From a checkpoint of a small mixture-of-experts model trained on Wikipedia.
Size: 9 layers, width 192, vocabulary 8192.
Experts: 32 experts in each of 8 layers, 64 SwiGLU neurons an expert, 2 picks a token, a softmax router, a shared expert of 64 neurons.
Training: a variant of Muon for the experts, 4491 steps.
Below are experts of layer 4 (counted from 0) of a mixture-of-experts language model. Rows are named router (the router's row for the expert) and show model dimensions 96-143. Each number is 50 + 15 x the weight over its row's rms, rounded and kept within 0 to 99.
After each expert's rows: a language model's description of what the expert responds to. This comes from a sample of Wikipedia text that the model never trained on.

# expert 26
router:63 36 50 79 20 58 43 41 28 38 26 50 46 66 36 35 33 54 78 38 55 75 51 28 93 63 54 50 51 52 67 72 63 72 65 66 67 45 57 63 04 57 33 23 55 35 30 52
Description: Individual digits 2 through 7 and 0 inside years, times, scores, chemical formulas and table figures, like 2021, 4:32.52.

# expert 19
router:68 56 59 33 60 58 39 68 60 49 44 38 54 53 53 67 68 66 30 49 39 67 32 54 46 51 56 56 67 30 59 60 31 39 74 47 50 30 78 47 66 55 55 52 48 38 76 61
Description: Raw byte pieces of Thai, Chinese, Cyrillic and IPA characters, plus invisible marks inside coordinate strings, such as ี, 刘, ɑ.

# expert 23
router:29 43 48 65 50 38 91 45 47 73 60 45 55 31 30 49 41 19 48 56 37 65 46 55 53 46 52 59 52 18 59 72 40 78 34 38 71 46 43 31 60 42 57 67 50 70 39 38
Description: Paragraph breaks, heading equals signs, and dashes at section boundaries, like double newlines after a sentence or before == History ==.

# expert 28
router:53 67 52 40 48 47 44 29 57 71 53 55 60 48 75 34 38 63 70 28 65 58 54 26 35 43 55 59 19 38 56 47 44 56 65 66 65 72 50 52 52 40 45 50 30 42 58 49
Description: The word of, relative that/which/where, and head nouns after the, such as age, year, population, company.

# expert 4
router:62 25 48 65 66 60 54 65 77 41 47 58 50 27 48 65 42 82 72 41 71 49 46 67 66 63 70 33 48 57 50 27 59 73 45 56 80 48 44 50 47 30 72 09 37 61 64 40
Description: Month names, place-name parts and nationality words after in, New or a day number, such as November, York, Czech, the -an of Libyan.

# expert 17
router:63 62 62 37 50 52 43 42 64 30 47 48 29 91 56 48 53 45 53 51 44 60 47 16 63 98 57 61 57 59 51 50 48 68 63 46 74 68 50 72 56 39 45 62 46 52 60 28
Description: Function words to, for, with, by, all, him, them, often introducing infinitives or objects, as in to record, qualify for.

# expert 25
router:54 37 29 78 47 52 47 53 44 38 50 22 59 63 52 59 44 22 57 48 33 66 61 34 66 46 14 49 54 48 51 60 79 46 36 29 72 66 62 64 46 59 24 44 38 54 53 35
Description: Pipe characters separating cells in tables of votes, results and stats, plus semicolons in score lists such as 2–2; 2–1.

# expert 1
router:50 52 80 52 61 62 73 54 38 49 47 42 60 35 38 55 69 34 53 55 31 44 67 48 42 29 44 67 60 83 25 47 64 67 25 48 63 60 60 25 64 76 39 45 79 65 36 55
Description: Word pieces inside names and uncommon words, often the middle or end syllable, such as Leop-ard, Homest-eader, lynch-pin, Gray-son.

# expert 7
router:40 52 55 73 66 51 56 61 56 40 72 61 76 36 23 46 49 62 54 47 39 45 36 59 58 24 47 44 28 28 61 34 45 59 27 29 30 76 46 25 62 37 40 46 34 49 76 52
Description: Line-initial dashes and field labels in infobox-style lists, and the colons after them, such as Born, Location, Coordinates, League, Total.

# expert 13
router:42 35 74 46 50 36 34 65 46 63 51 54 39 53 43 37 46 53 55 43 63 65 46 62 71 36 34 52 39 65 64 40 55 58 40 74 55 45 32 70 80 33 53 28 64 44 62 24
Description: First names and capital-letter pieces that begin surnames in credits, lists and tables, such as John, James, Tom, B-otfield.

# expert 11
router:45 77 48 62 57 55 54 44 56 39 47 46 87 31 60 62 43 48 60 47 29 34 48 58 38 38 59 62 45 78 44 45 16 25 44 37 50 45 31 38 58 70 76 72 55 48 76 82
Description: Pipe characters and row ends that begin or close table rows, plus separator lines, and a few words like than, including.

# expert 27
router:49 51 35 78 50 38 39 32 32 40 38 70 40 59 49 16 10 24 37 34 74 81 58 30 68 47 49 28 45 69 61 61 69 67 70 40 63 58 50 52 36 58 37 51 30 52 53 48
Description: Single digits inside years, coordinates, ISBNs, times and table figures, especially later digits like 9, 8, 7 in 1944.

# expert 3
router:31 55 56 38 42 80 17 54 38 80 71 25 46 50 34 45 55 37 36 55 67 26 35 56 63 41 49 47 44 36 42 44 83 08 61 45 36 40 38 62 47 69 57 51 59 63 38 45
Description: Opening double or single quote marks before titles, songs and quoted phrases, plus name-initial pieces like av in Xavier, un, r.

# expert 31
router:56 34 50 49 56 49 34 44 39 81 35 48 28 88 40 58 13 40 38 45 40 88 51 32 43 33 45 26 49 49 53 88 39 39 50 32 62 46 54 51 15 39 17 34 27 66 28 30
Description: Commas and and/or/but that join list items or clauses, often after names or places, such as Naples, Rome and London.

# expert 12
router:50 49 24 36 60 60 67 58 43 68 56 33 73 62 49 72 38 43 41 64 53 40 62 36 54 55 53 46 90 35 45 62 69 50 29 67 47 38 42 54 56 64 40 70 50 56 42 45
Description: Inner syllable pieces of longer words, often after m or s, such as is in Inquisition, um, ol, ul, ist, ilit.

# expert 6
router:47 70 41 36 42 72 63 59 40 73 59 52 45 49 43 29 66 47 41 56 25 34 53 63 34 69 36 56 47 64 55 42 35 56 62 50 65 43 52 82 45 42 50 40 56 26 69 70
Description: Word-final suffix pieces closing nouns and adjectives, such as ican in Puerto Rican, ire, ics, ia, a, plus words like music, football.

# expert 5
router:45 65 51 35 33 50 39 67 29 26 65 60 44 56 59 72 51 74 39 37 50 21 43 36 41 33 62 31 61 31 52 49 43 45 41 59 27 60 58 33 45 75 28 57 64 58 70 52
Description: Inner and final word pieces such as ill in Versailles, th in 108th, ator, ated, plus closing quotation marks.

# expert 9
router:63 32 50 58 78 32 42 47 58 44 58 38 48 53 79 37 59 62 60 47 55 52 57 64 40 34 44 64 46 38 50 70 44 50 62 45 44 49 29 86 60 52 57 44 44 32 44 57
Description: Newline tokens ending lines in lists, infoboxes, tables and section headings, e.g. after "statistics", "District", also == heading ends.

# expert 15
router:38 41 40 15 50 25 30 46 61 57 73 68 52 49 52 64 35 72 43 52 74 61 62 50 53 45 34 52 32 38 78 27 48 52 51 75 17 51 50 40 66 48 69 62 46 22 40 73
Description: Word-starting stems and inner pieces followed by suffixes, like ur in suburbs, accuracy, neurons, and con, sur, ext, ter.

# expert 8
router:47 39 53 55 22 50 47 38 60 58 81 52 35 26 40 41 50 73 58 67 76 23 42 53 22 38 39 79 34 33 63 54 51 48 54 57 26 83 61 57 30 65 62 51 34 33 57 32
Description: Single consonant pieces starting a word part, often after a hyphen or prefix, as in rent-free, pre-vail, Unter-frauenhaid.

# expert 18
router:00 58 46 69 67 49 83 36 65 45 25 65 44 59 64 65 88 43 69 73 44 68 55 49 54 44 59 17 42 28 34 47 23 59 41 80 56 34 60 48 52 30 45 54 45 34 23 31
Description: En dashes between numbers in year and score ranges like 2001–2002, slashes in stat lines, and pieces like al, ib in celibacy.

# expert 30
router:56 44 29 27 46 45 63 16 68 60 38 45 32 74 43 38 31 48 47 36 38 53 44 76 32 64 61 68 55 60 37 67 71 43 22 50 51 44 57 29 57 68 34 53 69 73 71 52
Description: Periods ending sentences and paragraphs, decimal points in tables, plus pieces ic and it as in Olympic, Epic, incapacitated.

# expert 0
router:65 43 48 42 47 40 36 49 44 50 40 63 62 61 51 61 65 55 49 68 41 44 31 69 45 48 54 22 67 42 54 21 44 60 57 28 25 47 61 44 71 49 47 72 71 47 29 46
Description: Mid-word pieces in proper names, often right after K, H or k, like et in Kettering, il, us, em, k.

# expert 21
router:72 45 39 57 33 56 62 20 51 72 41 58 31 67 47 21 66 40 47 48 58 16 56 40 52 67 71 54 36 31 16 60 51 37 54 42 46 35 43 59 62 65 42 42 45 63 57 46
Description: Prepositions like in, on, at, from, during and the article the, typically opening a phrase of place or time.

# expert 22
router:66 59 56 32 53 34 47 69 50 43 50 58 43 62 38 56 60 79 41 23 41 63 52 62 45 56 27 77 29 55 50 30 47 59 70 50 31 60 43 49 61 24 36 57 53 47 53 50
Description: Topical nouns after a or his, such as career, album, city, guitar, and inner name pieces such as Eth-i-opia, Hert-z-og.

# expert 24
router:51 32 58 44 48 43 42 54 51 43 50 43 78 50 78 30 63 43 35 53 50 61 44 68 32 67 64 43 75 79 53 51 34 39 42 43 38 54 47 29 52 35 53 65 50 53 65 63
Description: Inner syllables of foreign, often Slavic, Romance or Japanese names and words, like ot in Pyotr, os in Toscanini, on in Macedon.